config = dict(
    activation='geglu',
    router_score='softmax',
    normalize_top_k=True,
    balance_bias=False,
    init_std_router=0.0231,
    norm='layernorm',
    norm_eps=1e-06,
    tie_embeddings=True,
)
Below are experts of layer 5 (counted from 0) of a mixture-of-experts language model. Rows are named router (the router's row for the expert), gate (a neuron's input weights, with its number), up (a neuron's input weights, with its number), down (a neuron's output weights, with its number) and show model dimensions 128-255. Each number is 128 + 24 x the weight over its row's rms, rounded and kept within 0 to 255. Numbers have three digits each.
Before each expert's rows: a language model's description of what the expert responds to. This comes from a sample of Wikipedia text that the model never trained on.

# expert 8
Line-initial hyphens in infobox lists and table pipes in election or track listings, plus Best, Title, stated, said.
router:109134109085093134131120138105112115108146142137104125090111161143141100092149115105154156148143111158117132164119103113145141127116106098141110144087094110139144167107122100124146096149103126132138122153155114136093157142175105105104198134128135113138164141090114163158134122127111102107143155170102108132134160159156125113147109152140155120101138157169137138145120141142098142181109
gate1:147098079053140117089128126135108108114143112106169119102115144085140136148117149128142095154143104148142091118149140168097079139162124184131126136128122107148128174129144192154156134139117125131116184100137101165148162118136150122119134129143130139099133141122131116141124135102091122128146140179129128154153139170124082149099125141140121143103160170170126135129131144154132134117067
up1:165116122091121118111095114140102123116109117153198096096155104082155137135115147141100127148156128157155120113108127134097125145150098184120136162152095143159154140118097153161182098152104142135113150130126118118093109095140113172121119157147129135164127144093138121084119092082093128148195136144144153149113155115103073146109113150146136140132124131152085079132136138114130127117058
down1:091104099177080132168135158188157137113130085131124093105106129139176130156141168131158159114134085130146155130109123148112135124133150128150107162149146122147109139120117080131101129084096118130103106149169119072168168144135122114174151158138156133141112143141070096141144144100066100080096154125078137163155120149125131114093152107138116089111099168129150138163152102111075144160147

# expert 5
Word pieces and words inside titles of films, albums, books and songs, such as Believe in Me, Skull Island, Noah's Ark.
router:143149087115138132140117127135114135080110106125132127179132127170091132134142149111109134128113106131164088163121128122135153177127148100150112139138161115118163151101152111158121152060113150125134112153115119065115147121153190125226116123110146129142123122139129126129136107078160088147149125110120108122183120094070134161143166110135139110137104131151120138094124094126135119145115
gate2:139117117128140119081131158069155134132110137115152135151096126085168102155109122122119118122170183136154128133157100145130135157151091150112145153151136151101174089134146136089152128108172106171105165134138156169132110151124132148146135127125128128102090192134141110134166170136120151136146088128184159095164141165089095117104141112112148112134058152137124128118146124099107094133128
up2:096139131104121130156139104156104108159096086130138104095141144111133143142125143175129149097094115163055131157150166137112092113152122095143147123101099135139129179101132083169101146122158142157123108105185112108161118137137132082118118175153122178151165102115105130139113122167133132139083145135132103160104110108143147135197135118101094130139118147155162095136121143133156174136124
down2:115140104146177113128073133145179156126126157131127111119128109088148109105139104129130135100146132134083160101133108153102108131150138112134128106109096092142114137138124061115139119119152113167154111127138132128163109137143159131156127148150130133157103141088165105150160113161146136142129121138152120112153100142119124081113127124119119168141085115135118123152100150119139141087092

# expert 25
Words inside formal organization names such as International, Institute, Museum, of, and, as in United States Agency for International Development.
router:159112082149149114168110165066140123095119109109137141150087121129141123125155181116136115108104105119130142153113107114102145134160129102172149105169109122100142084084157119148124123077088132124119128158118139156124127140115148130141156163105150104099089121086193078147125125124146115129105134116143082152131190084119141118138137091122108144101133114122139115115143145136120102136116
gate0:124108150095119157105124095162141155140126086133121084145096138102156089099143146140116162111102098196101109126144113129174093096154119163136146098154174157133107124078171104164128155146112138107145129124156113094132107129097138143148133121107152129122112120126128108133087155125111130108117121118172076105116170133119136139148143118113099124126150103122130101130141130113123134122135
up0:133124151100104170111117157125114111134128093116101121137102092096129113154146116138104121134114084164168104125139155126129105124117140129149162116178155126183109076128138152180148106155124140090085075108164139100080150101124132107140104134160153148115116120144105178159098100101103135128139153116122139153110169139141139168122078173133133105128145128117134120124129146135111129137144
down0:145117149139145163134132151126118141133164161138089112132135122097130115110117140134128143136118112123081093139094146112154120129180099144154142122125111152164172086141115120103152119128119120114119125145131110099135157151123107136140128152118128112112139144133113125141109112148133134091123161075107155170107165139116123119198110158138112124115152090097120113143109128093161128132124

# expert 17
Tokens in historical dating phrases like 13th century, late, mid-Bronze Age and BC, plus pieces of ancient or foreign names.
router:088086106126123114147153128138172137097122126109155095177115069130111158138164105134120128143160124167129102129111072129164114146143120124156117159171122132145113137165127111082108159101133106126124116114108136157119127135114126119130112136132153145147117068131078073115139121114157135119141113126139112132129141156108172080130150099128125166088101137125132199175088108120138106124141
gate0:095130146141105120128107097136115119119120065107096164127135103076154131117097109101142141093148141127115114152144069092113122131173156126080111175123114153137132133130108091128128165123129118114145135124149118115143113143139116103180108139123109122140130136171089084156121138088121153135122134085163119117162154118116112124152117136125117100110149129105113145118114165154141110099129
up0:108152130164117118120121095140108123140129138135129115147136105125104104150115108120125144097169120093149146089133121116142124119127153140133103137113102114184168115103092125090156141126117060138135137116117148150147123110125134114159102159195119093119131127107174158133078135093111169093127139138140175120087106169099102139147141093134088123083123117132132094098115150135115098154139
down0:158082125171118142147133169141095130146096145137130119127095106124116128126122154120110118134161113074125148121138116129098140127115148167156067123107177112088133127162131120118133102083136149121109135136127128146090118144135156161115084141153071138135128113128123104153121101162163124133091125119095136087127113091122119124141125124130128139124107122090107139124117168122148160110107

# expert 19
Place-type words and ends of place names in location listings and infoboxes, such as District, village, Coordinates, Arizona, Uganda.
router:167108134116085100092073102126125122120128150112148163127158180137114103126150126163104102132126094131141097139183105151119127128138153172144126105120137153134116117096116140108145149070176145129157132157105113108124088156146154103101144164102118139116122125148169140139152156172120122114159144151106153129103148133111152141094136166116107128111101101138148086114131142144177151120137
gate0:133088125103091156119117144128127107114084121094107149150166132126116136097096121148141098159143116118135154135127127112160127149154139137192136133113140124179109170098140101129137151123148103148138119148112169111134138159133125133105135140137102101065182113123130183127107085115156152122089154150138093101122136114107109121111135091149128096125164193099113084145130130135126158138157
up0:134138145109107137112172175137106105095104099136130133080108125172145095096141154128107130136121095124096122173152123121135086132161124136115122100091180122194100128113126110125173174131105154140148140134094124169129130089172156106106158099113140125093153124142117111144116096107111119088144157141148170091118159146105176135145150086116154108164169149120102122150124127132121077142119
down0:123116084143092111127109109134118161087105152146106143149151136133126113109169133154117114117124134142081127096116101139141156083134095094150105129118095111143130103129129144158113150135131132164102134130117108140117142078091133151066140147138085094105124111113112133161114145140120107134141118132151113058091063107117165109123123179109163148125161115085108096129177113122119130138124

# expert 21
Verbs and prepositions in career biographies describing offices held, such as became, served as, appointed, elected, remained, was born.
router:137110141139122108156116122114139138103165120108178141106135102160120119089136147155115146170120096096111158120170146093126133146137141138113088099101135166114096133112119142124145078095106128142104128171125140106173151149138156106079156149133155105176149111118159080158134130140129106145108128179070117136121167084169132145131061157131107161128124089103130101131174121135089102120143
gate0:094137123123131151159171097141163152111129134158163112083139125127172134137129153145129168143139137100138136130172117147145141148158123140100132110158156113111117122087163108136163119148132132079142133131096095134134165127114112073126116150113142142125152112150136093109111096114114142145106119127115140137182131106133124188139105148097130132148160090134101154091150124104092147114130
up0:149131134140120076112128168130150134138099129117079168121123161095096126137130161140109138065138118132182149143082103112122143128099087123141136118103122155158162089134087137111089117107128123139121134107093125118106085149181119159160130152110102144139104149107112110128149099135173115167117157080115111128100112093133136110130120125163119116179138125115160137125141093126161099145127
down0:107152130132095171121165121115165101073100138117102101093147147153147119161108136134166141109125079141090141102112113122130148105113131100140100153147111110114133116130101160106138138148143105147117141134107134120163113149123127158156119171131129116160162131194123133135137121134154118105183129133092138094163090119094115131153093132145091133124191087158082092110136154161126142125099

# expert 57
The infinitive to after verbs, modals like would, could, must, not, and the French particle de in names, such as Théâtre de la.
router:136156127117105121083117135127129115099122138127116172121087138148131121143153159086168167092109149097121150113132114117158128123135066165117148081117127167123119110115094113160119138125119123180111122174124124125105122151123079114087119148137099145139183117145187145145131186096128096154108103123117097148120091133171136120091105099131112151164107105149146106125107115090113124133123
gate0:129133129126109119133149133116155108100102125114124163149121118157112185075077168150112123146120109145138164127107155115150131134112142090119123123089138105110139126123137093104127104073116129158124167134118149122091172107158121150142136122089136090156136136166119154100161126142131119164124123140162112118158157156153140122197164129149133152149140093125185116151088126118179152103143
up0:136104120138120122086127097118123127119119131151183162119141098109142122151105128132160149100098127130121092142118099102147132138121174097159172079115099107085107123152180130135111104125124129143118161110148138123136110138125137133113121127114127145153106144174140139107159151161134114177100141124159139114139151145090157117159120147062100100131113122120158119147151169111169136133162
down0:110169128134141150080126094095143146140135136158196129124087109112161102142134130136137136152153122132096137116144116111140120116095143155159153089130145151117104147111134136122165098123128135121108129143107157129117143164115133208052118086128152169187138143117115131112126079112101113141173127129135125127127096135115084137149116123118148159127066107099165106110126123137169122110134

# expert 35
Conjunctions and linking words joining clauses after a comma, such as and, but, while, before, although, after.
router:153117162159168090133125121143122087116166129161085132128121155125100150118132118072131149121108114089126169156098122106178141130153161165125147099136167156178156128116118133163134108138113146121143137145110156123147149112092109132092104098128139150119110104171151130142059167103101100117101139128088108149113097133142118148120102132119070107147196150146145122136124116129104103112137
gate0:153125096128127141161127134093125115097147144105087120159133128141095103103059147112159132096110095127122114108133125117126102124162103137108161124154148125123136108122099122101095083092126112137099121187142166140115112149125120137129161116105142124092128192151133165148116139125119120106114059138131122137089134161125132128131116110097133132105100133138072126136129154114145141121101
up0:143134110122111098132130115128104087105165169088160170157134133120097110082102133135149183069141131124139115110130159115113143133158145098100120100129156130099127119135127117119136142120127108102143135166130148169114137132109103115120138137091126134111160093140168119146125128116121108121133103145125116145108140146113144174122115126069110112134128143149093122182154131097150119119136
down0:106097143136102076088148206092092141132139144134157077101134122133143138172170136104167108131098089106117141161121135132177119132101150145130132096134119112095113159125157145141136136130102090155120149134146117109119180177144148137173068105120161150168143138123115110145134087105128133132134132099114087121110088131135124118172136086174114114110095076122128120112076137143129108153173

# expert 11
Words and word endings in names of institutions, states and places, such as Royal, National, Maryland, Delaware, Nottingham, Catholic.
router:167107097154130117151093125105108127128154111131119107130143163108126127107197109124134131107094111147146064157112097173116145130149124132165092104104089142122113142100144127120123146090131129090130144145136124109158149151098142113129154151120140141128106110114159128128141143130134150119150098118128092138152123101119188093168129107128096116111125095114139110133117102126124128131073
gate2:140159081144139112112135105141110111113118158119098083115121173171106091115139108150145148136120104162119133126159120107130122144147102061117103121168132124166177084113107132126157111168129110157161117133136131145125135115149098184116137121139132152130137129092098109152123171119130107143159126120128125134089135115141114127118105106131157154156103140121182125107142119114141142175093
up2:145116183109152137121138147084150087137087115124151114141086109075134118159139137109112130108114093109129107153140143119107131204110118153134135158094149124121145132113106164116116095084092161096133094133128115135125126123142131100166119164135112077144110117146106157120133125141148115136078193127100134140139115133107129121119098115140125178134109119156125131149098142116105124088204
down2:113105138105136111111107096165112127116116143117121117107158153164142126157133145128101085141122154125122160114157119129136155101112139108153152151164132086117129134131097144141148143104106116094130124134147173106078123095128130172159110135158120091144150100176076129144135137153140104143123163105143163105109113133128126124172115112123122165156042144187120126158143154104097144135132

# expert 32
Month names, on, born and table pipes that come before day numbers in dated text and results tables, such as October 8.
router:122136111099156167186113170149116097106113144111134149154117162143124117132127164139161113139119093079131152101069133137097152122142141105158113090115108137131133135118113129106143191157167150147126189146141141115139095098135134119079158123129156155135119140102102142116136150093171099156086135128094119149101127138133115120143102143106138102095092103153119146149135123107074131096125
gate4:125110149161168139137156130124124192144151105122110095146126116148122119127117141139179173197114074096127096100104092150154162153117102117142108105141116133134079126124140167143116162166114101145115153140141131114144166110123124126131093135127107163127111101121094110148137112072124127127152120109138131115092159152114105122114148151098106141149135120151157172104109114158105103133155
up4:122136117140099116131101170124157075115106140128126175143121171131120136091129141147114107095126139162146150201141145127146095113145152134113107126082148124123153142116152109140122074105151154139140112113154141143110118126166128151097143103160135110158172123160147101109114151154087145112103128124106119126190114104140110113144077108153141111124116108147108055128139145115125128125090
down4:113137111155103134097111084138143083159127147100072113145156097144087138100133127129082100124135186130142096099101142137110147166145156121150140122168158092105142114128117078113137155129137123180125139116152108149125106110178139114119178123124129102084124157122149144092089144139122151157130093150124111095144153145152123134136137097091176131153117102144123147123140121100126146081131

# expert 20
Prepositions before years or places in biographies and histories, such as in 1789, during, until, since, from Bombay.
router:131158116127130142089151153111153157106153172146146133146131109131132149152147140162092105146099138079109168194168085098143120162143129140148165151089112120187131118173115116145135121142116129126126106176149168133113137099112094151127154111166124149147102065119119078128116117154154128124113127150132130104080098137083138117121130110104121112134147127148098163163135106115078143114143
gate0:114168127124131093143142132093162133117152146122148126105117169187093122103119143125132113135106146130151138167154122074141139119145140130074144120157093161114120117131104084121145171076127135112113153143124065152166138136138173159126108131123104137123102112133091131148123103132137108125154167145077145127140128143114096094104124115155122146108136108150160149147180109110141085117152
up0:166068145137149177135135146152102123142150121151129132155173076056155100165128159116156138149141136116098115074108159146090114119115116126150128156102146122150177111131168168137122083180119142144123074123159145115110136117109111097137156124089124135141150150125146116117113155128123112134106133116152130119114130137144146162166110130097135168147112112103122088073095154134119138114124
down0:124139113128137130125170107139122138166109128135162125138129124164137136166181122103141191109116158103135156151131148091091128125105141146090102158154150100114199123139119145124123162112159118161128131095124122137108108143080133104163125076106131131118107081123122118129114135056153116122115131185112134144144117138100128120138133153145118106119183158113103147136116102114088081155136

# expert 48
Non-Latin bytes (Greek, Cyrillic, Thai, Arabic, Japanese) in parenthetical native names, plus pieces of foreign place names like Andes, Guayaquil.
router:107121132120129112100102074102140094142110123111104136120122128111138154131126119154119088105170101119131127101127122158139153147118132124151116114113066101116148110114124114130136136110159110113131086123128108145154148184072134164174137143152153112107145118156169119112127139155153147168162130091141132078135128135124135125087126154099184080121119121138118162120145120152122124157107
gate35:132115135156120114126130105131097153116127122162107108167110079112090139122152152134136166071108094105146137109097153176096128156128115099129114126108115103094159123119136120119126126150174143150103131158126116186169150099128140165136138116153136154107099139141124154130111131134086128103116142145140118122110101087146077119125088120092120130093166150124147113138151147154120120136120
up35:109152128114130117139141148129162113123117103106129138121106147135167169138138126120134109183140156097065102141169124090105119103105147151128172130160176144144138108150071145155119153138124123113117096099139163088097114139125140127125138129101136107140165119113147166116117101098124119145131105136148137128161153099126127145150174132118083111163097108131070141079127114090142139140133
down35:126117143114158173106118099121151105132155083095140129127110101141139111122066100174144175129114094140170133151169141118100133130166118120145095139139125088145088147126154117121124124126090150095155135123095120127067140162163140152123112093120152138121121150105158130122166085119125108151090094147129098112130130135132109103114135119147141146154192132113131092150155152122098090140148